python train.py --d_shared_expert=0 --router_score="softmax" --beta1=0.95 --batch_tokens=262144
Below are experts of layer 3 (counted from 0) of a mixture-of-experts language model. Rows are named router (the router's row for the expert), up (a neuron's input weights, with its number) and show model dimensions 48-95. Each number is 128 + 32 x the weight over its row's rms, rounded and kept within 0 to 255. Numbers have three digits each.
After each expert's rows: a language model's description of what the expert responds to. This comes from a sample of Wikipedia text that the model never trained on.

# expert 31
router:107148098132155078108140115154162152112111100157145159131117148131123113147128119119143150081082127151166077160102174153079086092102098109106154
up0:150138114145147135128181117172128144142138072129128102138187118180085111127119163179133138148057137102083134058137068105120118056122122159124084
up1:155166129160130086150166141188154104105146085145115141170167119104099152138162122137089143115149215136112084126125117080173115084052156142155099
up2:135118133160128096125080092176104120140132108092147160142157127140123101092088077143138125126118158134105188124048090153114096149093112145129136
up3:139142148096157135126081134134095095080168095151166115121091073175129138079098110149142108124127177103055149128142074126143158157077030086102131
up4:141142075148095140132129138100091167088133104070166116180108148127076150122134117134131169110117073083060131124144115173198065174139176134149153
up5:140127084112151144126139069156154170099141139097135153167100138165137122149119187127144133084149129165148138140168153146184092091141076108128145
up6:110104084095134089063123110158136113173159136153124148099156135094148150102138117117148124183099156118151161117118178149138100163090135080158112
up7:087092101155165130163153058094124173072171070173121122147124084123130133128127044104115132143148094106167160096142119152186150114177187086114109
up8:169162147112171109130096135104088094178127160105142140174099121148146149137071076087085116088099114107146219123120138139118111146126078046131166
up9:097126087119205103126118086139092150106165132159144129176003101130116116151093114080066079121155134161128140125115203171164135126155100131122112
up10:148176120120079124127141121169082122162190112148132112117119120076168119123095154171147135161136111097121123105151164114146170136120138041123098
up11:101180133122162136085066126093132105161145115106142165172108141154120116131073109183145134099090092168147119150134122079141160061145170146156122
up12:099095145166160129126143105085143153106182120097092114129125152105128117153126092137126201095142138162132207171103086159147135110091123094193141
up13:168155111118137114110187165101111158167102136173150025090120160174159125139098142104112135078156135121146144125142116127084157102137070130139149
up14:182151116135057150138129095125143122095181137152131105081130080113077111130116063153125152190142075141092123096146147169157152170112143136106139
up15:134153111149130140130114075138072038093152111118203092163121160135029143131143164155156146154125126098122139088166102127137114099090124108104117
up16:127173140149153094138125139206131123123143126156108100150136135117153156111202113131114120131117144161123106176124106148157115149086094156101194
up17:124165138090118127079096098183171105147167129181187134116064128147132188137139085139113104148126173129084167151095094150138177106092065130170090
up18:141162107039138194056111111138089125155137158085095131107103089165117112108140053122165182080150116127086100152145156099148084135179139103193118
up19:171135145108130108091145147102114092103152076124134111081122086172154165119143096146050121141078131046155143113145166132090132128099124121137151
up20:095096153120115123189145094121128201166067167153189128101085132142118080106101155181135119145162095198105127131090089118130120094114145057175157
up21:113070120113111080098169173136123143141106138121163000149106182134113148181109096115132131053078126180102104118133092114212108116099115118148145
up22:109082153115171157145175096137083114101159111122160070176071141129135091123137091122131109156096131173077076159133153100117139179141110115148127
up23:091138101118149084157101125203080116090132186154172154136103104121127102200109111150133126059147170111111130133082172127151146111166148125090175
up24:138140021094112188095159125146191160110177151148168099119141055145120062126156078102134118115138133144055147137146130156179101169108104083165122
up25:127150109124137112166166131135108134163189139128109062102111115168138178161076073100129091106162113095054154137093016127108111082061112098138074
up26:163125143143113158107136023120117172090131143154085081115126130218129146148141102069150152135163137113085134143162165128106154133129113146077168
up27:159064138150129163110112153179167172105083118151161112168094083084128143100097161156183086131210080157101125119087159162141125129171123089137136
up28:126088145131121154049131106089166139120112153115116065133107137144092127113137176138087158119079078190109143201133120101172114106160143134091104
up29:116107108105171142132118105145089084129132142134138197087172205072134139174157099136127148126103095113122131034132117103147155099160111140113108
up30:132191142122125140105125077095101125077126154108156050091129094084136126143170127124205120114076156138089130180126096130211133103031108111166101
Description: Colons after infobox field labels like Website, ZIP code, Released, plus copular and linking words in prose, such as is, also, has.

# expert 13
router:174107194097159094145130125141161131189171156117091145110106134135152130087187194085089143080128145124136015060103136139118114121110155141187167
up0:135138159087132116094194142105159149164126130143146112154098092127119138122164129152125073131152160076107155205123133091158114143113089174171145
up1:087134128117127085091160074113131116105112100122077095112167106122135118110116083148141095164087112136117115118153151113136093087056113144119157
up2:119087111142099123183109110155154115123162120102142115154203186146135104116130103103167144141205180172137125108136095083130116165152158107159056
up3:189081103163151111215140106110111137144157126174114077104112116103099108066112106166170116075147090139109146059130174120097125114144122180122139
up4:066140113117131063110047125149120110154073126122152120098108135125144109124152163100137113141135103118106106096158146136098204136195108176182105
up5:113181157112171176130121147122115131099085106102116118130176128148119156105122120120116144101169060144169138164134094103086189097137096145121156
up6:131146140106137156101140070118177185127138182128160109153169115153133148114108115108160097129135080151184134137141089174138129101113120140127070
up7:115121130095134141137072156128145104110165114179128117094105142182113139173092112092175092126093082128130065105135165140130124124153128126075150
up8:165145143111098127085169155157101102192128096112078082098092111126156094095090159121181160117086125220109145189094148156142157184082170059139092
up9:128103144113161125140122086105156127106121100138159131119158203201119172138149101104135107177188046162097115107170184118166198100050164150131095
up10:096099146089121124151126136121138121118130133110121118135100140043115129088093135087115134092104097135079161159142112139109165146151132125133101
up11:121160138096117117123118143115119160052140070123157138094131167138188100202125132145118132115149123110127097139112056131072116141066215082178091
up12:104154165083085148126146118159120129168119177152165097116176122112133117125150090161121164152135127153175140140156115051089115082072116149138084
up13:155131117115156071109137173121122143122180126203146108044175156126138131149076088092144134151125160183112136076138155107114100119147105106104133
up14:087084131132143096165139216100147130185167143167167100115090191134109168138148120175139121142168163132093168094106109099143117166137200135248151
up15:143109103122120065126145176197097139082138161179124153087116163132127135160207055103082103106160063142176145136107158139155136149183116128115083
up16:159125069190152162137153086129120095058131099124079135090082200146084167125104139114126090115121098116160123157127189189135113182115103084130092
up17:107166112152173151143118133146111166149091087125208130102141124134220142128135102090139128151136152068170099115078127115098100106169159132179107
up18:133151124208087152116113117098095143153136164149088134165111149145153168112201160199151152144145150098126099093133189151125172089106171089155159
up19:133076101196068130113120129156143175114120153096160081182143138109121153116103120113149120162093061150114149124128104144101143080102127128106099
up20:120145137064152119113104104170132123146147125125106153091095168092108106142103137137114100136157145105103143153081123181101139092151078139111115
up21:122132097120204114134218126128075111170123135065111139133100156049146117137118075140130123152144156120093089130097138114149155134107114169151158
up22:140200138098150135106139105144122142138120115099117140165181189148096136138125122170100092167162130128093156112179131124136124137119180156130104
up23:104132129106155142137119147168161168131141161117161131117151066067164124083130117062156134131131147084125126170168132127140130109115109123098204
up24:108154099121067142126155138192142095132132141140093032171105170094066103119085186171149205114043134109058110149108103053164109182155110072074091
up25:115151107165124041178095129145168183104133139145184103108149134170106124196103136118175114090154124159200115143134068098166116130111061105132136
up26:114144145134131099101155090097116115120169146120120136144120113106102108141121176185104153103098156059116122145087087164125162178121138149143166
up27:053135118102120199115089165124139142140162135088156126131096041125155136122148096133174055149128106120090096164132112125130223131086090095136059
up28:219037145134128043129138115170128156131184081119176145122168141137104134143131169093107174143128123128165139160068106155121137110115102169114182
up29:128126134167169158139153109177110182133184161111126152149127142109194149124151105100108148096123123085093176132138188117075156083072137115129093
up30:099121135153227130135111157176144170118070132150119110148129101143147114144166125156175149121137009148111133086206140128143078172069077139164112
Description: Commas, periods and words linking or qualifying clauses in prose, e.g. such as, including, even, especially, notably, so that.

# expert 23
router:139115068213148134162134142133148104178105185076134171179045103083113115144113103142167127088131195072136051183125099144041118083069153079124171
up0:154116138097165159064084103108110097130130074150214121142159157093127126197133142115133129115121052140058145102112152076093142092111184138123112
up1:167099138158118129100105166130128088109158165129128101128122200162107091185130107102105048076133148142073154099116141089180081087105126068144108
up2:121121107091129160075112114088079113151124165113155066126153115152127169117071083134156064113136128197161136114124135104127111161053184088085127
up3:157151105147102091162179055102076235129127116156150106160134107121130151131130142152112202176119130184168103084215133088116090143150068091168106
up4:189153157164135108154144154093071135105132135139130136102147095128113129127144115123157132114115111158139123161163181108101161122101094099127120
up5:105129149139116094164128096087103179143077099086107083165148123172096120167153112149131148126159119130145112112150137123116097127127149150151115
up6:159084129099124109100090131155139196123168126102118145118169119153089112170160125153155129205120097135148088152109157174112104148105111189163150
up7:171025141115162133146156177185089187171134124187168070127183109153144141161143155152128125154141122164118182108117168218103072181030116137166126
up8:177078151112130084088138143163129061139139145101173089061116099121154064137241109173144116142066079089097105118119154128164166132081133157142152
up9:124185126101135118136148201140131145109112158142109100165064125110105090127080137152129141105091083109204153072124099138092106175137081172152089
up10:185080093101100110133093152135132029139164151117125097115080133114128128109089130170138086125086135147097112099140104102156135144133119138122141
up11:086079119111109106125144206163115157173170093156101104178086125161119143137122116128119153129114172046131129103090116084153171090107121134105099
up12:160145149127138121127185086144132136099103088089166140100129128119084161073138147150145123144105127163094105142141117214086137110084154133140110
up13:156151046160083180146123178150134097158147094069103117092126094157113142157087144113146098146114122139043124141157106174136133115132197152174136
up14:118159105124140132146163169101128107134100143186108085115122092117091097141166109137116152162137153119102212162098092142163151219167149038162158
up15:147140170122148113151152102195116191178149122182134138223177116136124122106149066150119140078124102147127114103096188149188144120085101102181127
up16:095111112128097181149157126131124179104089103114106070093122063158143179152133147093128056109095096085111131122154129110159115131084179149160135
up17:135118165110122091144190065126146123134113137087085093094130183180143162146119127133088088171137074103147100144174166103106087118043138136118199
up18:143170095133104087199147139126095121096113171083182097145131107127125150137137140139195205113132126169160097123114111120141131146093149073184127
up19:161079131143129163128073135124135144106098093177103140113075113164116165128170199142117126134140096103094136131139145124141110173164145115141149
up20:128099142137122133186111120146116154144123129060122109136127047126151132131054119115057105060078074152117086097131139139102151120042065080142130
up21:071097180133101135122139143102122129085152132151154117184061140132150170150130128181108126099109118176123104122131097181056139223118112084167088
up22:102151122111125092128131147078053126072065175125147107176069119160141055162145137134118140049130103172129134097126121159112160091115073205131146
up23:151103147149152128118073139118110108141166110121160250086146086174146184130105162137119102151107138111133159154143118115115122144162099169155129
up24:136086115106077155119084166129170093102146128174158138128134149154133142142159196110089197178111176112134176069118187141134124161163106134169117
up25:139115126171111061137188162187113170086112136140141122136075126117084101097152158064120175122143118146140109109199131174115191096159139134078119
up26:135197127096143146053140146116133096134109172190006118101110129186163141173126103156161142110169210074105122138073151140131161135110090139139140
up27:113091164125114096122124075129187163151110146150089127130084137145128116129133118078132150115118110157139061117119210112139123089179172064137165
up28:122092131112093038197049168124122069145103091090124115155105075144151164141152178140068122090079128111168078142102031136139109172092117115107109
up29:117074101141146015145135154138128135116127157108105124187116075083126134090161126120205077131145079168131173140176137106139131117105210089116113
up30:114147196069081176137130120097172129101186152135160034109132181122112113140134101114105170170131140150122140165093098137137198183185097117130144
Description: LaTeX subscript and brace symbols in formulas, such as _, {, ^, plus sentence punctuation like periods, commas, semicolons and etc.

# expert 12
router:101159159099150141118120130090133134121148090115109144090165122109098072151186128105138086132112058124174169129131104132122140143131151142155155
up0:110067134153093162134154074157152130144127117106114136161103093146161124106163094143113132148128122151077126132081093163131139157165096059101185
up1:146136156122124134143189026146116112080112152151074118161117122136152138181106191123112117180134169124140168154097091110113142141091147174137143
up2:142151136149141173080123075103161109084132108140138143082121118146138131092160145088131122025192200108142124110100079112136148116158075158175142
up3:195143122111122106160137131101126140094138095115096130127141118129197122115179097209131122068090135146113155133088092184107086172146100178103120
up4:134141138092127134094144166167146171165092128125178119064184152123108108146074146083079123089125105055107138086111127128125193121063095130132108
up5:167150179139109109160162117102084138099126153110117112086171100090210132132129107171077103125161107189095119200159089139110125113130117124109130
up6:091135134137203162146117144143102141150113069121166097125134163152148157094112110134156119141019143129164237135204145075143110086086120106093130
up7:103156167039158152176183093142105124118136140108099133167112109096111148148088119068136095126139125150145085093126122183121063127117142138136162
up8:146150096131155108175120117151124148143052142164154127150132126113135054123068095066098033147119157108105142079152156191117151122162108128170159
up9:106141122134114155097119166126169117155130157097152202162071146117122114156084102117245137127105145084140179177056114128146161155098120155101165
up10:146079091098133075146053165128127168106134126157147096100155159135100105134119142158080067139091115096106112158102117159149198197097118063143124
up11:110133187092093115146144131089136184149155144155197097138079212138091094210113116161144156113143119045149205075143147151166108128084105118106097
up12:187135161086145143096143112126089160094104059153137074121124185104129104157166191100103105133158102145105110138136107167106105114091137138109129
up13:148155179216121097087101143144097169091115122163153087188083084170057106060157101121058039052160170125096156101138149102092065151118055139117143
up14:108096092144130118127163129123129200157087138180161105105153119145113117123075182185109140162114067163103151122175087093102116089134105130115104
up15:152096149127085137133137131108109104082145094126174131129114069152069189103129145129118184058172047148101040117154115127160155097141109098165057
up16:152151114125126154083130142142053190119131104108065084148124140166079146168081073144118141124100218096128093149188118114113107071115110139126186
up17:157060136161129097120114142163088165100128152140137160131078144116137150176124119152102097178145094175157084133105108167088108124137115150207121
up18:150194080128129183141124124135067154143139079089177151106106163112106180107106138117123141109142142128178191146121156175165100090087106137090124
up19:122092123105166110128115152160082126159184169148132148168098164200088153115130119182133154111112109086093068177172091132167139112122152112085130
up20:149082225107144127114189159158135194131150108146122107187114162120106133121097122151144141138168170079123189180116138136119177113187101065181126
up21:117153123138104155129080106127107130146147138179156112125109105099149112167173110170074110142093120168169168149146133103060138092120152118145115
up22:109100135123141139166135195102132101143135142109143159115156134084109084164126202167114068086108090120099118166101145121162133130206074144172104
up23:108125145127048164113098091051151136112109094058131167143180115174183149130111159153124087112159113150086098140143090134186173155144133164156144
up24:180118216092109112142137121161084152164166073101167138156072092135199090110151117149150065190127113116151179127132093030141118119101156161143130
up25:212184080117117129143141095086136128144103072073106132148107113143151090145094152145150121121156150108140084132117136108141102152105126107106131
up26:127149107104149118128113058131139103204152136113127153104144112159123127104176139126119143136148150119080162136159085117147128171080153059116109
up27:135112168145133137118145126159139143168078119135192126115127141125083115131089132102139087192125148184099100108108065173132117139094134159209131
up28:155107165113132103135145096119098118049116152136088147078101149120167097158164139122214091091122130138103138165157129161098150088124138194130083
up29:163179099103157215143176071089113121187116100025143130146159109123090106136165093139124137083172099116077141132175153108142090154134157114126098
up30:140123201077162104134091124197123170100112139177122098161062103154135166155100166116100167179125197154097078076170173117081183112058182223222127
Description: First syllable pieces of split words and names, like Car-bunaru, car-olinensis, g-olf, Sab-ana, plus quantifiers each, no, any.

# expert 8
router:152101147075123098086057131121108129113060193149116115160187150136180165127159161153151149120112123139123161129155124096091102148144090176105102
up0:140049164171118159196123095137106128161098097100142157145119139141126109099114074162124071147123094179159108121085115150130131130141130160167048
up1:115105095128132162132136132078155123210134128151138137159117097142077073088129208114106160085110148075143146139178138116130102133174120167098125
up2:121142102110104104146072088160140114142121136073125125153152137129139148113146066132171137000162139114105158106109110094082112088169137107099190
up3:145131111092089121106188068202111135125189117178145123160127094146115074108176089130148103176174073107118116135174115078105116079082156121165139
up4:159071111113071150099124159110137154163112088063066080149101144135148203086112118126110108130165088149137112104138160144150132132077129159183164
up5:165112151115157108026102142156149148089162092103143098145148135144171155127167135088078157116108145131148105122083096120156099113107089098114135
up6:141101122137173144152176135086147160116147121119080117147084101148125108121166115207085072160131137164162128096131135119111143190133118078082110
up7:119121232133141136177107067188071076105146157121204105162156220086084130096153081124142098131169144105080172118176116070140082152098079081118148
up8:154197100095082129089113177171137148114128135122152111099132101133097115172161178150137149122153157140151193114097018093088137120125101170134201
up9:167112122123162161142127137193136198118099119094124100094158146135067114128040167133118125183067139096077115131145113071161115169158148148099096
up10:150029149146156094149126085106139181173171147177255157151127135063182125141131132187162142148118145121132076132107146164114113138145135140150179
up11:165140103101146179141141101127171115075118068155099106120137175097198092142123133096152100065126168149137191096135110077136078136138116160118150
up12:149111177125128156139113136129156067090118044102108114110171147127119123186134100178124067175124137148109124124171166073095132124165125110117184
up13:156194151168122106103143143106116154098162095097237116110143117094065156137098133144132148137141058096105134131102125117128118194086108127150116
up14:144162106150149098123093123116160101103097122076118098201111086175152071140139073117163139181084095121118147097136146148050139141118116110100097
up15:134138169111112174067111158167158071075170198117152078113063144095119083136147123167126174066129079062070134104143091144099168065096137108125133
up16:171109128125088136143171113162141134161147117095100053132135110177171124153147162130130130116098125099098130148145101100115118143094096164100159
up17:110126141162105117134133105162151142115102153115151144086183136119161126126139097142162145129080055144165042172096107134122119089144148089118063
up18:162093146154093077141141124144123198175105167135142121062106187150105124137114166178125208166159132109088106110126128151177152135173141120081096
up19:119067139142110078161110078150112198101167136186124151081128145054130134151063100136136145130117116158150163047091096077137100163117152140224123
up20:137133089124149122094129131130165175117065117092184126141110193128091136184153057141114106126067130124109102126099084165124117107083144146121118
up21:198064153128111128169096133162120237130134139113105094113106138135162039153178116098095168146092122109167142088088114101158108169134119128132159
up22:119146132118154152128158059114137175129090108159141185114099089149124111196121166115087109106052136103090073112087090155146085125110157140155171
up23:121126162091148161158153134101103115117166187055124157144143156062174139159117184103133155070141095195162151170101122123087137091156151142161092
up24:117098094108121183185098141123158123149152103083189114098148115168126075106127160125166239121072127097125109151088125153154122093134183137148133
up25:098153135179147173137111155140129090142144142185131132144112149104190155101151138064153111112102142121071074140158149114139104174038142113113129
up26:079078126148084141135115070083126133086132119091159169115189157155052090105136108208120135143140186142151077109136127188130136133072147113093099
up27:143194214162119119135156108164147189127107179094154132043119170179146104127183143090084163152077163139082140095139111151146116164117119161070141
up28:193165162158160075143108062103105173144152176199128084150088178128109077109127119177173109102109184141185057078145105099144138104144094106098022
up29:147125151140131149148072092157165098183139172180177133112144092087125125203156155122155146157145104146091089125150127139130132157127152115147138
up30:133151152163123092097129099153095122095089124137159092133151159138145119146109122068078170108117106098134101178120207114173143111144138140115112
Description: Word-internal pieces like or-ogenies, is-oflurane, ant-lers, plus discourse connectives such as however, along, later, together, as such.

# expert 22
router:120142125168133122183144150158097162162109103073103113101162135106111099152100094166130144143107134154112083105090129151194156110177077095109161
up0:175182144102144123173121145112112130155098110108220122137164204130151124128100181125158125096120101131142125100101176091140128147063106122127148
up1:140120098156140141058108161171131129136138096136118100087104098094151135129159093130124107175123120146108071132195110142111102145205072130163143
up2:091174110113146139122113159074197126100081088101073116142154122154155178106153154101105140148102099062089156173107129125128139137131104146104149
up3:144114140126149086097110131134111131134128074118145155125120111104125114130141186160178102116073131189136091137082114133116120088139094154158088
up4:126163182095156121121117090060112110115179133100141129132095177118200149139115123104097190043121136171155177128164059177136140130120125172103103
up5:161189109183072167178173067080142118129145133159153088125105111126084097142178142172171138117133127079101172102098108139119126134169152126091100
up6:085140098171124152158176170156104173103140119155127157062133192122075004104178120120128153087110207099118111161048132183139171140140111210146067
up7:137167189124156055168086074113156142102090150149107088110185145147158114142111127120127112135105120147185192127166102109102183121206144144145143
up8:143091181123103155159171101122118119133080045121094116179160099095137129156109169084194128176149074186130103107182218083098123150132155134122159
up9:118123125168099125053133127138148054128172138109115087110113129102182152141192192125092096100087124073088095055089106157109108138158090086076099
up10:143169174094117107146153176165142186084078177164087120122146125138098068163106115082145195151114166061125141132133151145155069177133103099161137
up11:160165102149116103125117104127104148141086103097131120126152139113207105141171172112070139128123155130132104149088095132114120137113190161126077
up12:144148164100147096149101093136083104139102120125163160118171112135109166105125185184109064102182103123099159106151089172130178125099086114122132
up13:152118117097074128095046149141163166148179197176212100158166141060100202166160137136104118138153109108145117124115158106140112148116098130109160
up14:160097126078137096192095138085182122126184079108097134125107152146142130118161147115114169116118144093111130135067136167101151104068129122121092
up15:190118135167130143126123150207115087174146143137057077145104122141126149120146142069027060113111160167102146105153109148103101135125127092098111
up16:100145188147169150146177142104135098138087150147156096164166143066129155096130143086066147122108162107085137124124119120106108106107051159146168
up17:138116132157158192130107107132143120073118139153127111089100184107130107107142116098094176095111130127067183084171152166128065079144156110111089
up18:083134146189139095089086138105153102101146094166089087166123145154154165136139138078133093094117085130093156081119127154107168085113152091079159
up19:100140149166154114163163140028165120169106107141106103134118120159153070141168035131144105112160094080150151157111129150111124168128147143133086
up20:090112095121158119168136107145139128126076100131067165139128146163164116130168109200114173147120100152107173138164121156152049165091094116145110
up21:126160141101130099132102131143128056102116130134138086128133134217107143150172123140106072105153152122177178115203136168100072153098119089108123
up22:083169117108088153060106183135128116152154131124161129090118144122097144178188095079089135139126043143124191138137138124105068163135080132075101
up23:141178177170112097185144085134090175055144114142124105137162117102161151164164162087131160140158062135148155147015103173106160092176118113125068
up24:171174148156143072043207128115130162137142057095124123188108198117123170197123136130138135091133080152115172112134145114090126133126107150127122
up25:171128148110127116131137107123128060117176146016155123100120082176146170126143130223110117146177081146116143125131107094148088185068154134127095
up26:147111137122116150117175150044114138161050157112100137160145162136147114147130176149118119117096083156134123112181175063130127091149164151160089
up27:124099136114104151124114175160181148131121077192145108197152106150145110096110131084139113117094178097135078153075141118143164108141168124153117
up28:155145122156097162114130120097127114189090133062141068174170189126116133105116124157160125134148113120104080133112141093162127133182058115156149
up29:172116076173120065111161105145153156211131114122128100112181131132137106066099123149087064148118171127147160106092091114101209096133139137096098
up30:141099183071118120121120128088097032144155180103122102112110099126143164154107109157149179122079137086103139135098149089108139114140219123108178
Description: Final nouns of team, party and event names or roles, e.g. League, Cup, Party, players, Army, Actress, often plural endings.

# expert 33
router:106138105195175091140084138147100130123136177161092085096172140117151194104203129146130141140149092133127093174186128090211151122119119169101097
up0:101123180149122130164152137136114204114128158147116150105134133110110106094138117183049156118140155141140165077155110117095160142154111094071109
up1:143060142156074097140099110155060092128140135174164085100151110112140090173112151079148116123135121091093164103134181104055141129141178123105164
up2:190114124158078129172119089099163141136141081073126095172132123131101120113062186117126148155063091153168148142147097142117111101144088152109094
up3:112110104100082182120144099143091141131148177147111112102143171132156125135094121127076095085176080130129103169154127086097054160179156119117179
up4:153096133128170134070142154112126145129089088170135120166170123130144069111109208150112197119188163069143095097166133065088146146111086177162128
up5:080091128183128159057091121142139102104112113165154189091139111082148170142111172127158156148147131098065118113138120100105205099102132107102076
up6:150116129145123170094150179105190093136196139116086156149163104133105129074176076186094167146117134106096137177092114125118131183163135135183148
up7:127142157154167127093110082178079050142124107111159151120145077127145093138095085123152073172124162156059110148120179162119069139175146178145124
up8:124136193132068065136156162130126151081062122080145164143135144149093106108125129160206102149096151098123095142108076139111146118088090209146114
up9:125098081118185114111138143131075152104085091092115122155155125111117091142104131162162125119110134142133073174109151128097129131190140117105177
up10:061173100150134116146075128113124180114065095127090116160143127115063126064149123105091182161109067153166148085067133098099137126162123117150218
up11:131143153118153121144125125123134145136123146133119134123140118099186158114110173133111092051099118116099106161109123132124132106090103119193132
up12:166124101092108229184173127150119085157133172138113160144182141081137099137191155165127098159107123104112077086149093140171127133119108111137095
up13:119097146149081073163078060115069088113118129127072162149156146118117128132060108094102145142111131090141106120117222100091142105105176117121135
up14:110115093132159129131166113099115083067111093171178119190158100104139114152064082065110147092130097106121151092122159086107149110140169067136137
up15:097064120113154165108115135154141100120172108132185067111172139130139097155104136105134073079164104099139143132116126111142091121138121096078090
up16:104156214105076121135134122137167097120097160107145103060164096143073067150190096112129136090084112086077115154087072156144143142177069139109087
up17:130097167166167150074117103094134158112104113157117124132124080148128126077137148140100176064184109165115131129057072153147126131148106155078098
up18:114182125137147130122168142103150189086122108132122112182130119108152123084108097180100138136162157127133212157083139182094114103085128182069108
up19:150144091160105121120179199119150165104132130098137118093108095103142121140124106143147167180151137129149091141102126163179083116086117134151140
up20:153136106125142196151106189163123106086071131068121199198106185106168167123127134175128045100113145128115151163135141118109109198141108107138165
up21:176106162126181116203176125143103137097064113112098058162110156131158136133118079122200142130136077087145109122184120149072150079120132175114129
up22:094141073102147112159164076104118123142157118139121133127053110130170194176127071071160121063068104135110099114121086158128121083179075150098100
up23:151107085157198141124070127129099128167167082128085133073136097141190185151094131079137135081130148113155146153168096165123089097098151089128135
up24:105134109124115140122127157121083124129101147136142103146089152126104091096124195112146085102187147129130101106123122123126149166152101119141131
up25:115139125154091068137170128192161080123108146155116146147120238121101139169092185082137088102095138086124104057109106124130073150113091132128194
up26:126134078082138168145082106146109061072102098120076117183215107134122114123125143124118115095151085102059165147150135167129092140074135139126108
up27:139149133142194124097132107173136163170086126103165096190121109107150133097179144113192128122140096085096134104088114166095116097134115141124105
up28:137125133096123167148158104138150121216082077127116113132090130209099138098132125097180156123115230165199133098154134162150083114093109086093131
up29:197086087111109105062141111097139132073123047146080134149145115096153141128118147085148135133123132123108123172155151163103148121082123106132130
up30:125146202094114180229156115138087096126106055129083095181186080119130122148033072107170074147106118166197100135113133140053212086149155126104116
Description: Final nouns of proper names of places and institutions before punctuation, e.g. University, County, City, Church, River, Street.

# expert 2
router:190106114091059091154171125130136146038074118091168113132099046089132148150082123094138073061116122137093144140109120141128126132161138054156172
up0:128136118088187157072174072113137183091152159121119114111127146043154129114130125131146152138057122046147110108113183139185140115150143145165122
up1:140125123126154092106122136031158102091157129128142130101147172127177143143132109152126142120136128168128095167171150139121128108179159132112095
up2:138117129116078151172081145184133157096132093163160108141138067124150112111170074175110146089081118115143142135069115149106093122094107117145152
up3:113140099212123066113131137080096135105112143092101114183114124154202124103121177146108127116085147136151071152128133123091092149135149134133115
up4:043160122089119142080101141154140179131099130174136107129129181102069048094117158133062131130104110201126108114156107184162109149091152111134165
up5:137123117154107113172179102128083133143086119097096126126111099130067144111145150120088135061138150092126173112138157147136122164148139046084100
up6:154059147160130137140133123126104097131138143138094149158175139149183101113142138160124096220165044147134124107136105158183127181149068147111139
up7:147130103130130101116098132126133166138096121086128082176088100138173095148162125131153095079170107085132090138154115107089072110109138127091155
up8:134132111128133164108114111050117163097187121083124175130146190150130100156142162144118160177095074108141062135155128165123113118103060191116147
up9:120107136131138133159163139204136150085123172121130146104105111114109115089054144114102108130141078119100217094181139158158140117166106141130099
up10:077127153117115127116106122063172165116165151193128100105140161168143125122119128088116111169088051084136100114149123112161119139131141145122105
up11:192098168108143065033080102165058126138120129117204118081119113059142087124131128139124153065153131153115101122117088126129122136061141174146113
up12:084101134148125162125178136123102160050130153156150128138118129146132154109122122085152098112093116135120090135128187099123143099124111165082136
up13:113121226135121138145096118162158141108135157101172101121113080110142149123109108155128146102136147140133136138125109213214095109121110146116113
up14:127114146114148116091132127166136096123161154092148186088120086038074159086103066152140137159149152135151164152102090134139112110145080088092139
up15:114150183177130099171141153105158100146158159140059117086149117255118097068099090105124130120180122068225140095090101120134117037149203128146111
up16:096138133150150120108141093151149142134140128106145062151136143139121121077131089095171105161041180178104165123142087131136153165066155182130136
up17:136079147114099107131124101126153090121166190089159096163154119142136125065109101143170102152124133133068078115158139156176083143131112089123130
up18:137136094090233163115169106142153152158113121123147120039125142073095121149152102124121131172098113185183085216221098155168133181060112094116134
up19:196116127218120148087131185201076150108087111096138093123136114175134069171131132144111079147168182130108169116157072071126071159151126121134108
up20:119139154060112169121152118124148123136171123130100168138122174142146089134116055163063136139083147157137054136107032168115090143214129161117111
up21:122118087161143112166137122146148127111043127107132123121161166122162150144178179158129094070151149120178123130045171129147129149097070147154169
up22:123118108164159112134078148123163051145119147125151160114154130085174100125127131095132072132100086091160127109097157122145191160036152093164159
up23:162129205126085102085091088150131141158129113139121146111163137099123146156134123130145148091183113139170132171159178110131187068128195113100136
up24:094172094119141210152114089108116102102155134108102152171164098159176053061133099147197157061129123136187093117147095111103135153111106137145159
up25:106189125118105101142136109103117162187158099135113058162139130126135122098165123117135133138135128131126076119100127163127106117125132159131122
up26:131166112094157128124133130101170084101059099167100220115083158146124149109125156143137184098159083186158107111159136136153179125124092090161146
up27:108114131141087112135146159139141127116149184118140113141081061149077128146158108165137097113129148061086116167204131190139095146100133145135158
up28:114088115082096125172171097071099118055129113094117142059128106162149109129137153125107098114113136083105122081144086145214145096075152113116135
up29:111113096131180114108095121111117102101102151132164120087131071134175153103172182128165149035179204124151180128135163121145140124175084124136101
up30:099133151099155184111141140102086148124108175212054140115175046118159065144097160135088102161167107132117125165111140155153108127129141106090079
Description: Opening parentheses, commas, pipes and semicolons separating items in tables, lists and credits, e.g. Sudama (1933), Garcia, Hunter.